Weights of a small mixture-of-experts language model, trained from scratch on English Wikipedia.
Experts: 64 experts in each of 14 layers, a softmax router.
Training: a variant of SOAP for the experts, 335M tokens, 10398 steps.
Below are experts of layer 9 (counted from 0) of a mixture-of-experts language model. Rows are named router (the router's row for the expert), up (a neuron's input weights, with its number) and show model dimensions 96-191. Each number is 50 + 12 x the weight over its row's rms, rounded and kept within 0 to 99.
Before each expert's rows: "mostly gets" lists some tokens that are sent to it at least half of the time. This comes from a sample of Wikipedia text that the model never trained on.

# expert 37
mostly gets: " the", " his", "The", " their", " its", " a"
router:39 48 42 55 63 45 61 46 70 43 54 76 57 50 32 47 68 49 46 55 51 24 27 31 47 39 52 44 38 50 36 54 63 46 52 36 63 60 40 49 56 65 46 48 48 64 67 44 48 47 41 51 56 57 42 35 47 25 47 46 65 56 35 66 43 62 57 49 40 44 48 51 56 39 43 43 38 54 36 65 44 72 52 44 71 55 46 54 29 37 58 37 37 52 45 71
up0:48 39 60 25 71 23 57 33 59 28 80 50 46 44 40 60 64 59 49 41 44 40 56 47 56 42 54 55 37 45 41 73 52 50 36 32 43 53 30 68 24 76 50 42 54 60 57 60 45 49 57 70 60 57 46 53 39 40 73 42 24 31 54 50 39 65 74 24 62 63 44 59 53 51 24 62 18 58 73 56 43 67 41 65 45 40 27 51 86 66 48 55 41 46 43 52
up1:43 44 46 51 41 20 62 44 45 59 50 62 44 38 64 75 61 47 50 34 46 42 56 53 57 57 50 61 44 36 42 50 74 80 62 49 62 55 63 42 65 29 54 56 57 61 39 54 58 46 62 46 38 64 78 43 50 49 60 70 25 58 54 44 53 44 33 54 36 74 53 49 52 41 49 74 53 47 61 60 67 36 56 41 60 42 55 94 49 73 47 42 39 50 61 44
up2:53 62 70 68 41 63 41 34 50 59 50 26 43 50 55 35 59 45 57 45 50 51 44 41 72 39 46 59 46 43 47 47 65 34 60 50 54 43 57 55 49 52 32 56 57 41 62 61 37 40 59 50 25 41 70 42 38 56 37 56 42 68 52 50 56 35 45 55 50 69 59 46 45 44 50 59 21 64 45 48 43 31 41 42 42 33 27 35 33 60 38 31 44 44 46 53
up3:56 65 59 47 26 81 34 18 51 59 50 86 46 52 44 60 36 62 59 65 31 40 35 36 45 23 44 57 45 46 57 57 50 58 74 29 39 64 43 50 46 57 41 44 43 29 49 56 34 56 59 54 54 44 22 49 56 60 65 30 36 51 35 43 42 67 45 51 68 50 60 48 40 36 72 52 53 26 65 45 42 74 65 47 57 57 60 45 41 41 37 38 39 51 71 43
up4:29 79 54 67 59 41 30 29 56 58 46 59 54 59 44 27 53 29 63 43 52 38 62 34 72 51 45 58 58 48 39 43 41 62 49 60 51 40 64 39 39 51 53 48 56 46 22 63 46 39 54 38 52 35 53 32 47 45 55 46 55 57 47 41 50 70 62 41 44 56 49 65 59 42 46 67 59 49 53 68 49 48 66 50 52 51 54 36 49 44 40 56 49 50 43 79
up5:52 54 60 60 46 52 31 29 32 25 51 69 43 50 46 56 32 51 81 52 28 60 72 45 49 49 46 53 50 44 46 36 63 55 41 43 45 57 56 53 48 48 35 39 50 48 38 60 47 55 53 63 39 48 38 52 48 41 43 39 35 70 40 59 40 72 38 75 21 41 39 60 22 50 27 59 59 52 56 60 48 53 41 58 71 43 31 48 31 21 49 49 58 47 54 47
up6:74 69 53 47 62 60 52 57 37 55 47 54 40 59 49 60 71 46 63 50 55 20 64 53 52 57 52 51 63 45 54 59 27 53 48 45 65 66 53 59 59 36 56 50 62 50 56 70 60 49 48 64 72 37 37 58 47 52 70 42 58 55 39 44 71 58 45 44 49 43 72 49 67 36 37 49 30 52 49 57 47 71 44 36 53 49 58 80 53 25 54 52 42 41 21 66
up7:65 53 34 45 56 41 60 50 35 46 50 56 42 59 41 24 64 36 49 50 24 51 40 63 48 47 58 67 29 58 44 62 48 54 49 44 78 50 52 45 56 35 34 39 39 48 49 57 71 28 54 42 72 64 54 63 60 37 44 44 58 51 61 63 65 48 57 18 30 27 37 44 35 18 39 44 56 66 56 57 38 49 62 41 45 76 52 50 43 72 37 46 54 72 31 61
up8:38 46 37 39 36 49 47 49 59 50 58 60 43 61 56 41 41 55 57 53 36 54 40 35 45 51 55 47 34 44 50 61 53 55 51 46 50 33 34 41 50 47 28 55 49 42 58 44 54 43 56 36 36 56 52 38 83 52 56 52 41 65 49 47 68 50 32 50 24 26 32 39 47 51 40 50 66 81 59 61 51 45 33 48 47 47 60 47 46 38 41 41 63 73 57 31
up9:17 47 58 63 43 67 51 38 46 50 31 57 42 44 32 31 47 50 57 33 71 51 64 50 49 68 41 58 54 71 28 45 67 72 70 51 41 45 44 50 30 41 71 61 67 46 54 53 32 48 38 23 39 53 57 56 53 60 65 34 66 51 49 24 43 55 53 47 34 60 41 38 45 40 40 69 54 59 56 44 59 71 28 49 47 46 46 65 43 75 50 47 45 21 63 44

# expert 36
mostly gets: " the", " his", "The", " their", " a", " its"
router:37 54 54 47 48 60 64 57 66 34 39 66 56 61 39 46 56 61 30 33 69 47 31 29 54 61 59 49 52 47 38 51 81 52 71 31 55 61 38 41 59 54 49 55 44 64 44 56 48 45 40 37 66 61 38 37 36 29 54 43 53 36 46 60 65 62 63 55 62 46 43 37 48 49 48 28 65 45 38 58 53 62 51 72 58 37 59 49 20 38 74 39 36 52 55 63
up0:43 50 52 61 67 65 24 50 76 50 59 52 67 61 43 64 61 80 49 44 62 53 47 35 51 36 64 50 51 56 61 45 58 42 39 56 41 52 49 65 66 49 42 71 60 56 52 45 73 51 59 74 42 54 42 43 23 67 31 35 40 52 46 27 47 42 35 42 41 32 81 55 44 23 66 36 44 35 37 53 46 49 55 64 59 39 42 54 54 54 65 63 36 31 43 35
up1:66 40 58 50 62 47 20 49 66 52 35 57 67 41 66 74 47 44 34 27 57 54 69 41 49 46 69 24 37 83 49 35 55 39 59 45 37 73 44 49 33 66 69 56 41 48 73 45 39 57 45 45 42 49 60 55 52 55 64 56 52 47 63 45 45 59 49 59 69 55 68 53 35 52 58 66 60 56 38 30 45 70 40 60 41 52 41 51 60 72 49 36 41 47 32 46
up2:60 68 58 63 32 38 36 71 58 38 55 64 66 41 40 55 66 39 65 61 47 41 59 65 41 53 50 44 61 50 42 30 53 55 49 46 55 53 49 41 50 35 34 48 42 51 48 41 45 77 45 50 61 39 74 45 56 45 64 46 21 38 12 56 63 52 40 62 48 45 71 57 72 50 31 47 56 46 46 70 53 64 31 50 53 55 42 47 41 46 41 34 52 55 45 35
up3:56 49 30 66 49 50 29 53 39 60 57 48 57 48 49 67 47 42 57 62 39 35 46 71 41 66 51 54 77 31 53 53 53 57 67 38 57 63 63 57 50 46 50 50 38 57 62 47 29 39 53 43 61 46 26 41 69 55 59 49 48 39 47 69 47 57 45 72 56 53 53 41 69 74 63 54 47 78 62 46 57 55 46 74 80 50 49 41 40 36 58 44 48 39 39 67
up4:50 63 40 52 39 41 35 55 51 35 52 27 39 49 43 37 50 57 47 50 33 25 49 23 59 53 52 34 73 56 38 56 64 57 63 50 52 52 52 57 25 42 63 65 57 54 56 34 54 40 51 54 61 70 53 53 63 58 50 66 64 69 69 39 69 39 78 64 51 42 50 48 45 43 41 44 66 37 71 47 38 37 49 47 42 55 39 43 51 51 55 30 41 33 62 75
up5:33 51 41 57 60 50 49 35 52 56 58 64 40 60 46 65 27 74 63 55 47 57 43 45 55 46 57 55 38 36 42 49 73 67 54 54 51 22 46 60 56 50 63 68 36 63 38 41 50 40 60 46 59 58 54 60 51 35 52 37 44 63 73 29 56 52 46 56 32 32 49 23 39 55 51 35 41 56 43 62 53 34 57 52 47 52 60 36 52 33 62 53 55 43 60 47
up6:49 52 51 57 27 47 59 61 73 49 45 41 52 53 39 65 50 45 59 72 42 52 42 57 39 54 54 43 29 52 51 56 59 43 54 46 47 63 46 41 57 42 47 50 30 63 32 63 49 35 37 32 49 61 43 77 50 70 65 49 22 46 24 42 50 55 45 65 44 50 52 54 47 58 53 39 63 53 44 68 34 70 57 47 65 33 34 38 48 60 31 56 51 40 67 23
up7:50 53 60 26 63 55 50 69 53 39 33 45 23 62 40 54 50 47 52 44 34 77 61 36 54 31 51 32 49 33 59 43 33 62 54 76 63 63 58 38 45 56 63 63 62 42 62 55 72 52 39 56 42 49 53 52 35 67 39 32 46 23 49 47 49 52 57 42 56 35 52 41 56 54 36 33 55 52 44 50 54 52 36 62 44 59 48 71 28 40 40 56 56 48 45 72
up8:35 50 43 50 59 46 38 51 52 39 71 57 55 49 53 82 48 61 54 53 61 53 41 44 57 40 37 43 56 67 45 41 54 52 81 38 41 44 23 42 61 55 65 62 82 44 42 82 44 51 65 56 69 44 46 57 31 55 45 53 72 27 55 54 42 66 49 52 46 58 61 48 51 43 51 46 76 51 52 52 59 34 62 70 36 55 41 35 54 54 49 40 66 64 67 48
up9:46 46 45 62 49 37 58 41 53 39 63 67 51 65 56 35 36 74 32 50 37 43 60 38 66 43 36 41 60 51 42 31 33 43 48 75 71 34 47 48 55 67 53 63 37 19 49 57 51 49 41 50 49 38 53 53 41 63 56 55 63 27 36 68 49 44 47 54 64 50 52 67 45 49 39 55 61 27 70 38 35 13 47 79 66 70 72 72 53 60 59 48 54 33 45 49

# expert 46
mostly gets: " the", " this", " new", " their", " its", " his"
router:40 73 49 65 51 59 78 51 55 43 41 66 59 63 53 39 61 58 29 44 57 32 38 35 45 64 64 54 65 49 44 55 71 66 62 44 51 59 49 38 57 58 34 45 52 62 55 45 37 40 45 36 59 63 47 34 40 38 37 40 68 40 41 63 68 52 51 58 54 55 42 61 60 64 45 19 47 59 42 50 52 60 56 67 59 34 47 30 27 54 65 45 36 48 44 49
up0:47 47 63 45 40 37 63 50 38 49 30 25 61 50 51 55 59 62 65 60 57 52 41 47 50 51 40 46 34 59 65 44 46 58 29 48 74 43 66 58 52 62 54 50 63 60 39 64 56 53 31 62 49 37 59 32 41 54 33 38 55 38 60 55 53 37 33 57 73 89 36 40 45 59 29 48 52 43 37 45 47 34 39 45 73 45 44 50 46 52 61 56 30 48 65 43
up1:40 55 48 29 52 71 77 48 44 44 41 38 20 51 52 38 38 49 40 45 37 53 66 66 32 60 58 49 42 62 44 61 59 60 32 61 80 53 49 40 34 27 53 46 52 45 52 69 81 39 52 45 53 46 53 37 57 57 49 15 60 49 57 64 43 63 37 53 39 31 50 45 55 51 26 37 64 46 64 44 70 34 22 55 65 41 34 49 46 37 48 44 36 39 55 42
up2:33 35 46 40 60 80 44 63 30 47 54 55 56 39 46 51 67 41 39 36 40 45 53 44 49 46 40 43 60 55 31 43 52 51 44 51 46 54 48 52 51 86 58 50 44 51 43 39 58 48 49 30 45 50 51 43 51 57 49 64 55 59 61 14 61 44 32 55 39 53 39 50 68 46 65 62 74 45 47 61 61 69 39 63 32 64 60 56 30 40 44 51 60 48 64 38
up3:59 59 45 49 59 47 40 63 38 24 51 67 28 51 60 54 36 68 46 43 52 41 45 60 61 50 64 72 42 46 72 66 60 64 47 40 69 45 45 46 48 67 40 38 34 46 36 43 86 50 41 40 57 44 37 35 55 63 54 56 27 39 49 72 59 48 58 44 41 36 65 40 51 50 50 42 54 51 38 29 51 49 57 45 35 51 44 43 43 51 49 55 57 40 61 43
up4:39 58 49 62 72 72 52 37 59 36 53 56 47 26 57 45 39 52 72 48 63 37 33 62 62 63 62 64 48 49 24 71 59 48 44 31 40 48 57 50 33 56 57 65 71 60 37 72 39 21 32 38 74 46 38 40 50 54 32 61 65 55 42 32 65 78 28 58 44 69 56 52 37 34 41 47 80 55 45 58 39 61 48 46 62 44 62 53 31 42 42 57 33 57 71 48
up5:50 52 45 48 40 56 58 33 49 54 92 47 42 50 53 68 34 57 51 49 46 45 47 56 38 50 65 28 43 50 49 50 52 61 64 39 38 44 59 58 60 38 39 36 51 51 66 74 40 63 52 37 63 63 70 39 38 51 34 40 48 62 46 56 40 52 52 53 49 58 52 65 41 37 69 53 42 63 35 38 41 70 32 64 50 37 59 55 45 58 54 33 60 69 57 41
up6:17 34 38 36 36 33 56 47 61 48 42 38 57 41 61 69 47 52 24 67 58 54 55 52 66 50 62 60 30 59 45 41 59 47 51 54 44 50 76 51 57 35 46 40 67 45 39 40 73 36 61 47 48 42 64 49 33 62 37 52 68 53 42 54 44 45 50 33 26 34 53 62 55 33 55 47 57 66 45 49 46 63 47 49 50 56 48 50 41 57 49 56 53 36 38 29
up7:74 51 42 38 49 45 45 52 63 64 59 42 59 69 34 45 59 63 47 61 66 60 36 41 38 56 60 44 60 41 51 62 73 36 42 44 54 54 38 62 65 49 69 34 54 58 49 48 42 45 54 54 73 43 61 58 53 54 40 18 51 41 51 53 66 45 40 57 46 42 53 51 46 65 51 44 42 39 46 62 55 53 62 51 78 39 57 26 42 67 64 40 61 48 47 61
up8:51 52 54 54 52 50 41 40 47 69 41 43 61 40 38 63 61 61 49 28 76 42 44 29 70 54 81 32 40 64 17 48 48 46 58 50 56 46 52 32 48 60 55 60 59 64 44 57 31 60 48 58 42 46 54 48 46 38 52 30 56 45 49 58 64 38 52 39 57 82 32 54 44 52 44 47 44 40 74 58 63 70 60 53 48 42 51 69 33 39 53 36 42 49 35 39
up9:55 53 60 48 59 47 49 54 84 26 44 51 59 25 57 37 53 46 53 47 38 62 47 49 47 60 31 35 75 40 45 56 38 44 35 54 47 45 51 38 47 39 50 65 31 39 56 48 39 60 52 42 52 67 94 68 52 52 55 40 60 50 63 49 41 37 46 44 31 31 53 55 33 43 71 65 53 58 57 57 46 77 54 58 60 55 30 21 69 32 58 29 41 54 26 49